python train.py --hidden_size=128 --d_expert=128 --normalize_top_k=true --balance_bias=false --learning_rate=0.00226 --beta2=0.99 --batch_tokens=[65536, 131072, 196608] --train_tokens=559000000
Below are experts of layer 5 (counted from 0) of a mixture-of-experts language model. Rows are named router (the router's row for the expert), gate (a neuron's input weights, with its number), up (a neuron's input weights, with its number), down (a neuron's output weights, with its number) and show model dimensions 0-127. Each number is 200 + 30 x the weight over its row's rms, rounded and kept within 0 to 999.
Before each expert's rows: "mostly gets" lists some tokens that are sent to it at least half of the time. This comes from a sample of Wikipedia text that the model never trained on.

# expert 11
mostly gets: "—; ", "UEFA ", "', ", "Gls", "Cup ", "Championship "
router,185,157,190,174,176,229,213,192,231,265,170,142,245,197,209,185,207,233,257,235,189,173,171,186,218,147,254,177,145,192,179,172,199,214,155,232,234,225,274,168,207,192,246,216,230,207,165,168,226,201,250,148,160,212,230,209,221,216,224,177,178,225,152,214,210,240,217,196,175,186,207,146,239,226,145,148,160,228,151,183,213,177,178,189,188,220,198,190,167,211,210,185,212,199,244,187,207,225,163,168,151,203,158,234,177,226,222,241,219,235,161,184,249,224,164,187,203,168,206,193,170,215,184,190,244,212,195,177
gate3,187,142,200,250,222,188,199,204,166,209,219,180,232,149,238,170,169,221,209,200,183,253,164,176,185,227,219,180,211,194,183,200,190,258,230,219,184,195,241,202,191,244,213,200,192,211,246,218,234,166,148,235,172,135,200,146,255,230,212,181,194,171,160,176,143,169,195,184,184,204,240,163,249,213,165,238,270,222,211,219,216,182,229,180,175,294,216,213,157,225,186,187,176,128,152,180,238,171,234,169,215,210,155,237,224,172,200,188,191,207,204,176,234,201,204,200,193,209,203,176,173,202,156,221,209,195,238,196
up3,199,177,251,161,159,214,294,235,197,195,195,191,179,268,214,245,218,206,209,241,236,264,175,182,179,186,175,180,167,181,222,176,175,157,212,176,220,117,202,230,212,190,249,223,163,173,162,193,187,179,195,213,195,154,226,215,192,234,168,167,155,210,159,206,191,256,228,173,190,215,180,209,210,202,183,212,187,254,213,176,229,223,178,208,222,138,151,186,221,203,204,227,222,214,144,226,201,223,175,217,133,161,178,187,165,207,182,220,180,189,185,188,161,239,197,148,207,164,218,234,257,180,218,185,229,193,192,219
down3,209,216,235,194,210,198,221,253,117,177,219,194,186,207,161,208,178,223,167,171,206,197,188,178,150,237,246,197,207,260,235,265,240,217,192,228,173,227,223,210,201,146,184,193,180,258,259,201,196,204,201,217,219,245,214,150,223,220,200,162,211,247,191,131,144,221,203,200,205,186,213,195,237,233,224,179,211,200,212,136,183,233,208,130,198,206,234,168,213,196,193,197,223,185,180,185,174,222,261,232,237,240,216,220,214,219,180,200,210,219,200,184,276,236,226,220,213,162,197,175,194,155,164,241,195,245,189,222
gate4,218,211,197,201,153,209,213,184,222,195,168,216,185,215,220,187,200,248,179,216,177,142,165,190,207,248,265,247,213,205,216,209,208,170,172,270,218,166,199,215,236,145,168,203,188,196,139,219,202,207,224,159,209,244,249,239,183,219,187,221,221,236,100,173,216,237,193,202,207,160,209,216,245,221,167,189,203,215,213,231,156,207,195,200,174,225,145,168,126,174,203,169,223,186,229,225,232,192,188,180,205,178,275,238,229,235,167,212,209,180,135,200,192,190,196,156,233,171,224,234,223,188,195,179,231,215,165,198
up4,224,225,217,219,235,184,217,174,181,242,207,174,226,183,196,219,183,246,206,213,258,163,233,221,185,169,203,233,240,156,254,210,199,163,177,222,242,248,187,171,194,175,191,237,145,169,245,198,261,208,231,190,190,175,232,218,194,258,204,272,190,214,203,190,212,191,181,192,205,194,226,223,182,193,229,202,184,241,132,207,200,191,223,192,196,178,159,196,272,187,164,146,205,210,215,206,159,175,227,167,219,195,249,210,191,220,238,175,225,201,173,161,219,286,228,234,150,183,236,200,188,237,144,239,196,200,179,156
down4,208,159,191,161,206,178,160,202,182,222,184,181,202,231,183,220,173,191,149,184,223,187,252,224,204,205,206,256,227,227,214,218,175,183,188,149,212,212,136,180,180,222,222,232,210,183,144,176,276,208,190,180,175,267,223,213,238,235,184,243,262,204,176,239,210,216,173,244,270,218,148,212,184,182,220,251,189,166,191,217,193,194,212,197,190,229,169,145,213,157,191,206,214,176,229,267,218,226,199,222,226,183,212,211,193,201,167,208,211,193,219,224,269,238,226,219,236,188,244,164,203,247,235,213,215,249,191,146
gate5,178,234,190,191,172,176,222,193,207,187,181,218,201,207,230,211,170,216,249,237,163,147,223,208,209,211,184,172,225,187,234,180,187,271,233,196,192,187,196,170,134,166,183,146,219,162,193,176,196,187,272,150,203,184,245,164,166,215,219,167,161,225,223,184,211,214,205,181,191,217,214,161,222,182,250,182,289,209,191,186,196,224,222,184,256,206,206,181,187,216,171,152,200,206,229,217,179,200,227,180,166,184,219,217,188,152,206,167,156,238,209,99,215,197,173,137,241,205,196,192,247,212,144,180,222,214,200,157
up5,195,155,185,223,173,236,210,196,232,177,246,198,229,227,247,189,202,191,213,191,178,196,190,224,275,243,170,199,250,205,230,186,213,162,203,244,189,170,224,205,210,202,208,220,187,203,246,175,220,203,217,174,229,272,201,167,189,212,191,222,209,233,157,159,264,240,198,175,231,222,278,174,181,212,188,121,199,190,180,207,173,207,229,230,224,203,246,191,189,191,216,166,187,200,183,246,186,161,197,232,149,230,202,142,206,166,139,217,219,181,199,193,195,192,203,140,179,221,181,134,179,215,224,225,282,203,194,236
down5,236,262,213,252,132,173,172,219,230,220,206,179,191,184,206,254,175,204,167,165,196,237,167,165,167,167,206,228,241,196,224,163,205,204,219,178,185,223,239,227,138,263,208,208,138,201,245,162,234,217,181,240,210,238,221,152,182,217,165,196,185,201,238,188,179,185,193,201,170,205,193,196,213,209,269,188,197,223,247,199,209,190,201,157,231,209,226,221,160,216,181,203,234,239,133,183,190,202,177,224,205,220,227,136,184,205,150,220,188,209,269,183,189,209,234,188,236,198,164,167,168,254,195,172,248,230,189,191
gate6,196,157,274,184,196,204,194,239,176,184,199,205,239,224,139,165,234,198,238,269,179,202,174,175,248,195,211,204,183,259,220,209,221,200,172,244,152,223,170,226,253,221,208,220,165,170,224,257,173,227,204,187,158,175,186,159,215,258,161,172,207,230,195,208,217,213,211,225,179,229,171,150,228,159,159,185,198,214,202,180,198,124,248,140,203,233,212,170,162,163,188,222,210,179,194,194,210,196,173,178,180,121,180,248,226,193,203,252,195,211,159,189,225,189,205,174,179,241,215,176,183,176,194,190,217,166,189,216
up6,218,222,201,219,139,142,209,209,192,172,249,205,210,163,207,215,177,186,177,224,164,244,217,278,221,212,206,165,180,146,195,223,191,207,206,185,183,147,177,176,207,224,204,185,182,181,222,216,210,216,162,212,252,291,169,216,210,192,231,212,224,184,175,211,198,173,233,246,164,162,188,274,234,215,231,191,250,140,205,211,169,191,148,167,170,233,221,187,226,210,199,207,229,194,219,219,143,194,261,184,224,206,226,184,230,187,241,179,231,221,206,188,189,205,190,225,252,167,146,188,219,141,169,197,205,252,189,234
down6,180,222,202,212,140,241,165,199,256,255,142,179,251,223,194,282,244,216,168,208,187,201,229,193,223,245,188,188,223,139,185,162,191,288,180,184,223,208,185,236,193,167,234,220,229,183,213,162,185,226,175,152,174,210,244,224,164,200,174,200,247,212,162,186,224,236,243,214,223,183,208,221,215,211,169,198,154,217,228,213,233,202,206,159,238,229,156,156,214,212,192,181,137,182,200,221,245,170,191,227,173,182,202,196,172,161,227,210,222,127,191,171,197,175,210,167,176,189,207,195,192,213,233,239,185,182,205,220
gate7,128,227,216,214,180,240,216,168,233,232,272,188,191,178,235,185,210,188,223,184,217,177,187,264,241,167,179,224,197,228,165,158,195,196,180,193,200,235,157,161,204,138,180,200,211,195,220,222,239,213,211,221,192,250,198,207,218,190,201,189,197,178,160,213,191,213,175,176,174,136,179,192,197,214,190,235,212,196,111,237,202,203,184,213,184,257,198,186,212,245,224,197,265,244,177,146,188,244,177,133,199,251,193,179,177,224,237,185,182,247,209,199,193,176,213,187,190,143,121,221,169,231,223,198,188,180,191,225
up7,159,209,215,180,252,182,215,212,180,200,176,184,206,181,207,198,201,249,190,188,186,251,299,206,205,194,215,211,170,196,174,213,205,232,220,187,200,218,225,198,217,201,206,179,163,223,216,211,214,176,160,152,144,151,232,154,188,225,217,240,207,210,180,145,200,187,193,207,190,253,199,248,238,221,210,239,212,226,221,198,209,123,155,205,177,181,180,211,164,187,156,197,211,189,163,187,201,222,196,235,230,177,207,206,216,170,190,110,179,132,142,245,190,204,186,166,223,192,157,198,134,164,265,171,210,186,221,242
down7,199,219,206,149,205,215,187,219,271,214,224,231,149,172,154,216,192,207,254,193,254,232,164,222,258,186,237,185,240,247,222,247,204,165,207,202,268,205,157,193,225,225,162,203,218,238,165,198,221,211,159,179,124,218,164,234,210,182,215,150,204,236,175,184,194,210,198,233,189,184,205,237,245,164,193,162,220,257,200,217,183,160,200,236,185,238,171,205,241,211,189,215,202,202,219,202,221,204,215,221,194,228,214,177,179,236,193,123,226,161,212,250,277,155,194,223,176,209,197,226,179,182,197,240,212,205,181,206

# expert 0
mostly gets: "also", "FW ", "Title ", "MF ", "life", "writer"
router,237,171,221,197,156,237,205,172,196,185,201,166,232,198,168,179,213,222,234,214,173,190,208,189,207,198,221,214,161,184,196,203,214,194,195,217,192,188,229,217,196,222,196,206,271,192,177,153,147,213,260,175,198,229,206,208,227,209,255,240,150,231,195,131,253,249,248,135,159,208,230,180,238,201,141,160,190,176,170,189,152,185,188,174,214,218,212,225,162,193,195,209,217,239,223,202,245,223,160,175,194,151,159,195,192,196,233,211,212,221,174,188,243,245,193,202,246,187,187,199,129,156,166,164,274,227,234,182
gate5,233,205,184,184,211,207,184,174,212,180,185,196,241,192,201,187,174,167,269,222,193,153,203,223,171,199,162,155,204,190,222,172,208,214,233,225,197,262,222,183,163,209,143,172,235,144,174,230,178,206,198,137,202,162,227,166,210,194,200,228,141,192,179,215,193,182,226,180,238,186,219,206,205,127,250,201,263,194,226,200,187,198,229,213,219,178,213,204,174,191,272,165,224,157,197,162,189,232,158,182,217,217,192,224,243,185,228,217,143,213,194,125,215,229,127,200,269,229,210,170,212,227,201,211,215,170,195,154
up5,205,166,206,221,201,221,180,210,197,164,197,226,247,191,264,159,204,161,183,242,216,208,158,188,247,238,182,302,214,163,197,210,231,182,222,217,216,179,222,164,284,201,179,209,197,185,212,167,180,223,224,172,240,219,167,171,200,190,216,198,201,191,194,201,228,171,296,155,242,187,216,205,201,185,158,165,187,218,163,160,147,208,262,208,206,219,180,216,223,148,186,211,204,223,203,198,229,158,196,202,171,230,178,183,219,179,181,205,221,247,211,182,191,241,194,206,126,225,145,163,234,213,201,163,216,196,160,177
down5,223,180,200,183,188,178,185,197,216,231,199,225,202,184,176,188,210,233,155,183,248,196,203,217,160,230,192,203,198,220,198,163,142,163,198,183,226,180,219,245,152,233,229,202,186,194,217,169,216,179,240,242,193,242,241,178,211,222,213,197,215,208,214,177,234,221,202,183,132,209,168,219,248,186,196,203,190,165,212,266,251,178,221,196,221,213,181,265,172,236,158,172,243,213,185,179,236,174,152,199,142,220,120,170,163,188,223,207,254,214,158,242,148,152,238,185,245,140,199,201,195,182,234,200,245,225,236,239
gate6,219,158,254,211,159,191,192,227,193,178,173,188,226,219,175,130,222,238,236,238,174,144,230,168,196,136,177,154,196,220,194,180,201,199,202,216,182,204,196,260,247,268,231,151,167,183,204,223,177,245,209,179,148,252,216,208,220,231,162,245,195,159,209,255,235,178,161,233,175,233,160,187,206,193,176,199,203,192,219,191,221,172,213,157,191,242,222,214,164,173,225,242,240,225,179,228,198,224,238,189,198,206,198,215,201,199,207,280,187,176,214,138,214,214,198,197,203,211,162,205,201,192,283,176,219,197,210,179
up6,227,230,197,173,187,122,199,146,182,246,195,179,192,182,183,229,170,190,182,213,210,249,207,229,167,188,245,176,181,211,174,260,183,164,165,153,209,141,157,173,161,135,213,193,190,172,209,189,182,183,216,189,205,244,178,171,216,207,240,178,202,211,139,130,199,221,262,203,222,190,199,206,198,252,205,230,238,219,179,137,201,145,186,212,136,221,223,227,224,233,192,228,162,209,241,168,191,184,230,225,220,165,178,227,223,159,224,175,187,161,213,181,172,175,157,223,207,204,208,205,209,202,142,236,218,238,220,194
down6,207,152,195,184,147,235,239,236,225,223,139,185,245,176,224,272,249,185,215,207,204,242,269,206,199,216,224,212,215,147,215,228,200,225,211,173,185,202,221,189,224,194,191,183,193,185,202,223,221,226,229,175,141,165,249,222,187,191,169,226,147,250,184,154,231,221,226,213,189,200,223,198,243,179,185,197,177,193,202,260,206,224,237,208,250,172,207,238,203,190,208,205,221,192,138,237,218,207,212,205,176,199,269,157,263,182,170,194,131,221,195,207,176,178,219,168,179,203,211,196,251,137,203,186,246,226,176,221
gate7,165,225,219,173,155,201,203,193,206,212,261,225,168,232,165,204,155,205,216,230,252,170,178,222,234,190,169,178,236,174,168,159,188,152,197,112,225,231,172,229,210,180,191,217,205,201,189,195,200,244,210,176,183,243,214,247,178,200,242,190,207,210,171,201,186,183,199,161,225,192,167,208,225,217,217,200,223,205,136,219,199,214,152,197,163,210,179,173,204,268,217,197,260,218,216,164,236,201,109,207,220,245,219,179,229,182,200,191,151,239,193,168,209,167,133,188,174,119,170,204,250,196,217,205,176,202,197,201
up7,186,221,220,185,219,164,247,212,126,210,190,180,238,188,232,178,201,203,198,195,179,235,212,198,179,237,236,169,196,168,174,227,162,228,229,235,174,232,232,195,189,201,223,204,201,161,223,186,237,191,136,183,193,223,243,172,234,224,216,232,218,220,188,172,182,203,231,177,198,201,192,273,198,206,205,227,190,233,170,239,222,168,148,206,172,167,220,175,141,218,173,203,185,198,250,170,257,158,181,259,275,128,209,208,221,166,194,131,171,153,180,209,210,134,154,165,229,184,173,189,186,189,202,175,195,185,214,231
down7,171,206,148,194,200,211,238,209,161,226,269,197,208,143,187,227,173,196,201,148,271,170,172,226,248,193,178,207,201,209,232,239,183,174,218,178,229,162,181,248,249,220,215,221,204,225,170,168,184,238,200,203,217,172,211,222,191,225,216,213,227,215,228,171,223,175,200,224,243,233,174,272,160,143,211,210,236,168,160,210,212,203,193,269,191,180,215,189,229,220,209,174,191,192,246,157,207,172,251,262,195,202,263,195,210,207,142,166,201,174,167,250,262,206,178,177,186,225,162,232,195,195,187,187,221,159,197,200
gate8,260,204,184,162,150,224,181,218,196,213,194,218,182,197,212,154,229,256,246,193,205,247,181,241,233,218,189,243,184,208,205,168,241,206,274,221,197,217,229,219,242,187,199,231,182,209,242,200,241,185,186,173,156,203,203,200,189,191,229,213,197,271,173,232,238,144,226,206,218,180,184,193,204,160,179,171,267,139,197,192,146,232,197,179,192,229,260,176,190,206,213,150,169,264,207,209,200,265,219,197,249,271,185,208,160,210,200,206,231,214,193,134,210,205,202,227,233,214,233,200,216,177,235,216,219,180,209,195
up8,259,254,208,151,159,194,222,174,215,242,187,106,188,169,198,177,194,160,203,251,189,229,169,133,180,227,149,144,236,169,248,209,220,158,209,214,183,214,169,239,237,137,222,149,207,233,220,188,245,245,258,195,189,173,179,230,235,173,170,187,192,167,218,208,229,228,197,223,181,212,171,199,234,134,236,215,196,207,238,214,184,186,173,187,233,192,196,187,180,157,216,190,200,212,197,186,150,185,183,213,257,204,199,207,213,132,175,231,202,223,189,177,216,155,204,207,168,206,182,229,199,195,213,166,201,218,221,177
down8,260,206,186,197,198,183,159,204,187,187,196,188,171,251,188,170,148,135,190,222,241,205,199,169,219,186,135,212,193,202,224,203,187,183,136,174,194,227,140,138,193,198,198,169,232,186,231,150,226,174,182,178,227,196,194,179,247,154,174,191,238,160,193,191,193,259,171,215,186,170,226,194,245,224,205,172,178,162,217,161,252,212,238,245,202,163,187,139,190,195,220,185,246,232,263,225,169,167,211,189,232,194,187,257,228,162,233,233,194,171,173,219,192,181,170,149,223,207,207,220,241,199,208,140,225,201,196,203
gate9,174,185,227,226,192,225,178,168,207,234,153,241,144,177,245,201,204,229,260,170,232,219,156,223,188,190,169,229,217,237,245,191,233,233,212,171,190,227,252,187,154,181,161,182,205,216,225,227,233,147,187,128,236,180,198,194,177,173,200,251,224,198,185,217,206,184,210,197,226,225,221,251,215,170,181,175,201,215,174,188,176,206,158,205,222,198,177,180,141,174,236,217,148,166,225,178,285,223,193,146,190,168,199,256,199,172,199,215,247,197,164,154,204,166,277,214,160,187,219,226,212,195,206,210,229,187,182,179
up9,225,192,200,198,213,220,284,173,238,184,156,223,202,191,230,157,207,196,155,176,224,157,198,174,230,217,260,149,237,153,137,183,209,239,162,229,227,191,231,168,174,203,225,166,246,180,210,204,232,188,210,183,194,208,231,205,208,172,205,192,194,176,234,224,222,189,218,226,233,193,212,238,193,178,171,208,160,206,227,204,216,166,195,161,186,180,260,199,190,156,168,204,200,255,226,206,185,170,167,174,160,215,275,167,203,138,169,194,196,165,180,242,199,236,192,122,203,205,148,164,211,236,232,190,247,217,152,208
down9,173,243,210,216,169,178,187,178,248,192,175,256,164,193,180,231,226,190,273,180,215,224,184,179,153,219,260,160,198,210,175,236,248,189,202,214,217,183,142,207,254,235,197,183,213,206,232,189,250,237,202,201,219,181,219,244,129,209,229,256,220,198,151,189,196,182,192,208,200,243,199,252,240,212,240,239,211,197,126,205,167,197,193,132,189,218,256,157,206,188,195,220,194,241,233,236,238,150,244,196,195,190,199,216,205,200,186,199,152,150,182,198,168,206,202,175,195,170,195,196,250,151,180,206,198,209,227,184

# expert 23
mostly gets: "def", "|", "Publ", "offic", "Def", "See "
router,191,184,248,221,177,229,184,192,203,211,175,179,209,192,164,168,226,181,247,204,186,181,133,222,198,164,198,181,192,246,193,197,226,238,140,223,167,222,211,201,172,215,239,221,214,181,174,179,192,227,237,189,161,237,167,194,215,236,215,217,178,233,180,228,172,223,226,163,203,238,264,146,223,291,198,180,170,145,152,177,186,174,159,156,215,242,230,216,177,172,153,170,229,225,204,220,225,248,196,162,183,183,202,243,212,219,226,213,261,207,160,206,253,209,162,256,221,215,204,185,181,213,144,208,251,185,216,190
gate5,183,188,163,236,238,229,182,167,228,208,175,206,176,189,191,204,153,224,241,238,197,139,228,200,181,226,165,206,248,132,227,191,203,230,169,204,209,212,171,157,189,180,164,161,248,123,157,202,245,236,202,160,241,173,247,213,201,228,219,154,120,174,217,259,209,202,223,199,222,192,223,151,267,195,210,245,202,208,199,175,196,252,217,183,174,196,215,191,183,185,192,135,215,185,211,262,212,203,192,225,223,186,187,202,212,183,244,203,202,180,165,173,200,243,181,203,198,219,217,203,223,199,194,198,204,186,219,111
up5,194,184,186,190,148,207,183,200,217,201,235,187,196,174,216,163,184,173,246,167,156,206,163,280,273,232,224,243,171,222,228,213,230,177,198,172,235,214,189,156,207,215,149,211,197,182,238,192,197,249,206,168,215,170,162,196,234,242,170,173,207,189,201,188,163,136,220,179,200,165,236,178,200,201,214,200,174,195,130,147,251,231,244,161,196,212,173,207,244,133,207,160,164,252,192,196,210,225,141,241,189,179,170,196,190,158,185,184,182,208,206,200,197,227,188,178,185,229,246,213,158,233,254,220,219,193,221,169
down5,189,196,176,201,159,227,174,246,192,182,212,179,206,207,205,286,133,240,182,197,202,223,173,186,166,238,201,233,147,170,221,165,191,228,182,139,139,175,207,223,191,230,273,210,220,169,288,228,168,256,170,234,223,243,205,243,194,266,176,194,199,224,187,237,212,187,169,240,183,192,164,255,188,211,216,174,178,192,199,217,194,162,215,228,232,224,163,227,181,249,210,215,213,220,200,212,182,190,167,172,199,229,137,193,175,202,233,208,207,188,227,208,197,193,190,181,181,133,191,230,194,223,192,164,163,194,176,214
gate6,198,204,285,259,212,183,180,225,176,216,172,231,255,198,166,148,224,192,197,246,183,195,175,196,253,204,204,168,227,214,161,216,219,193,154,231,176,198,193,214,243,246,199,208,214,177,211,234,147,260,189,201,163,249,210,199,214,251,173,186,203,203,231,229,225,169,174,260,197,201,168,199,232,174,193,174,176,176,186,204,210,204,230,143,245,223,193,175,138,162,215,243,236,234,180,212,208,200,187,175,198,161,205,216,186,155,233,299,206,189,185,202,223,216,186,202,231,194,184,200,167,176,260,236,184,144,189,205
up6,218,183,202,152,196,150,171,216,182,176,247,186,210,202,194,245,183,221,152,232,153,235,247,216,163,202,210,201,223,172,204,236,179,186,189,156,217,194,175,227,195,197,225,165,182,152,229,203,213,173,204,184,267,216,170,198,200,185,220,186,248,202,205,179,259,193,195,194,186,163,159,185,185,219,201,185,218,236,188,167,165,161,187,173,189,199,189,245,190,214,201,157,192,218,205,191,164,203,269,195,237,223,215,196,268,161,271,98,242,174,211,177,207,158,188,218,234,209,154,219,267,207,143,195,231,214,226,163
down6,181,189,214,186,155,233,198,197,287,278,174,211,287,200,208,266,251,229,194,215,134,183,210,151,226,180,227,200,193,136,254,134,200,222,158,177,204,224,211,181,207,182,212,173,213,155,166,179,248,178,194,207,202,209,190,182,197,229,140,207,228,190,165,192,243,225,217,182,237,164,251,176,220,212,172,216,161,221,204,241,261,195,196,219,206,226,204,254,187,192,198,216,204,154,161,230,183,180,218,221,212,204,234,209,242,153,205,233,162,184,183,199,173,198,210,203,184,203,240,199,211,178,182,194,210,173,184,216
gate7,197,214,227,189,211,225,170,187,218,189,204,220,179,200,173,203,148,180,203,180,243,176,192,252,147,185,163,202,211,178,200,177,254,171,213,212,266,266,181,225,139,179,191,183,188,175,202,182,219,206,175,208,220,271,189,213,212,200,211,163,248,250,174,207,143,227,164,188,265,185,181,191,177,187,177,179,210,247,226,226,225,149,188,217,161,224,184,223,210,229,200,185,235,246,182,198,262,270,145,188,167,218,209,240,153,221,209,227,191,205,219,188,227,192,210,221,198,172,152,204,199,270,180,264,163,193,212,234
up7,176,201,194,195,233,208,186,168,183,185,181,210,257,172,223,230,196,213,168,186,221,236,248,262,135,223,242,229,162,196,163,187,228,138,186,223,183,225,187,181,207,186,238,191,179,256,181,211,214,201,170,170,222,194,157,198,257,196,205,232,137,216,172,166,175,240,185,177,228,171,204,210,200,229,246,212,202,202,224,236,179,176,172,207,173,183,180,200,201,175,149,180,201,222,178,186,158,175,209,243,265,233,235,195,242,206,227,162,205,219,154,258,208,170,255,209,248,163,184,220,148,191,251,240,189,168,140,194
down7,197,187,170,155,169,226,263,190,146,201,204,203,186,222,189,148,196,210,191,168,265,252,154,254,279,185,213,180,202,238,233,212,179,194,192,203,269,239,147,214,241,198,167,252,163,204,211,195,180,197,169,160,210,192,153,197,180,210,210,232,129,168,222,159,198,169,195,167,183,222,187,249,186,196,165,210,229,224,239,190,203,195,161,172,177,193,166,168,194,227,186,208,193,186,179,188,176,213,208,219,229,160,255,173,189,213,187,119,207,195,131,212,201,221,202,219,208,258,217,206,204,196,201,249,201,164,198,219
gate8,210,233,238,164,143,247,184,214,147,168,221,187,163,238,171,154,174,215,238,191,199,158,206,234,168,210,239,183,234,230,207,203,242,158,224,222,167,241,196,198,229,201,201,253,162,213,207,198,245,185,170,200,154,209,202,241,222,202,213,259,206,242,149,175,299,202,225,212,178,196,204,195,205,154,168,203,153,178,209,172,181,223,222,191,152,207,220,204,204,199,225,161,223,236,178,224,218,235,261,219,162,185,193,251,163,249,216,200,245,175,171,158,200,218,211,222,210,198,198,232,199,193,214,186,152,182,140,215
up8,266,198,208,188,149,183,188,218,191,228,196,129,204,165,212,152,162,159,183,254,207,203,209,212,184,177,157,122,197,248,218,193,181,179,189,242,158,140,210,216,200,169,202,249,228,199,190,200,182,222,245,209,217,152,207,214,198,181,179,192,173,233,226,228,250,181,205,263,173,221,204,216,171,204,172,234,142,201,207,168,225,187,218,184,208,148,217,228,178,229,173,222,190,212,160,220,175,170,203,191,242,233,205,239,241,222,246,222,179,214,179,186,201,172,259,160,134,169,140,198,231,177,155,203,200,228,214,185
down8,216,234,208,193,183,155,213,158,240,200,199,231,183,195,205,186,157,148,201,238,231,168,161,155,174,199,215,210,223,245,206,179,188,157,155,255,180,193,219,190,160,182,220,182,142,174,189,205,160,179,195,243,223,190,198,219,169,230,228,203,222,220,154,253,220,193,170,209,197,193,183,189,212,224,212,239,211,217,232,185,242,217,220,235,174,170,271,205,202,247,199,195,174,193,183,269,232,254,262,203,214,218,161,217,150,138,256,187,231,220,211,257,198,178,209,186,244,236,220,145,190,138,198,178,194,166,210,227
gate9,180,207,228,209,145,210,186,194,224,208,152,193,133,184,182,186,220,201,215,184,196,204,202,230,219,189,160,198,180,194,175,226,143,221,229,126,221,203,203,207,192,200,170,246,172,190,193,214,201,153,196,196,200,173,167,230,235,175,225,217,258,181,168,258,173,201,222,196,224,230,215,213,201,174,254,174,249,212,179,178,216,258,160,174,188,221,241,218,222,173,185,207,165,229,270,190,277,155,222,149,168,189,245,205,203,214,208,233,205,208,222,192,212,230,249,253,143,204,153,196,264,140,198,213,216,200,227,166
up9,222,206,217,245,212,201,234,166,215,196,134,176,158,154,186,191,184,192,183,225,207,158,223,215,191,193,260,155,214,164,201,189,162,186,203,134,221,128,240,160,187,135,199,130,199,190,225,187,189,232,223,193,208,175,187,192,212,164,211,197,205,190,201,211,191,220,193,219,179,184,185,203,190,208,234,249,140,231,217,203,221,216,167,163,190,183,224,174,244,194,239,177,203,191,219,182,201,125,189,277,161,232,222,180,214,193,217,201,196,180,224,217,196,188,136,135,173,202,189,191,160,229,229,173,289,240,193,215
down9,186,188,180,229,205,205,180,189,203,173,165,220,196,196,225,220,230,237,269,143,206,217,215,226,140,228,214,123,199,213,199,208,177,199,201,207,171,232,174,182,231,215,156,203,208,188,199,226,185,197,128,211,211,236,228,182,126,186,179,197,213,268,186,204,139,204,234,195,143,228,182,199,198,232,236,192,163,230,129,212,215,241,149,262,157,184,222,164,232,188,198,218,182,187,216,244,214,216,209,190,220,194,222,153,194,181,176,195,170,215,224,171,161,228,233,259,201,239,235,197,272,215,214,183,210,197,155,197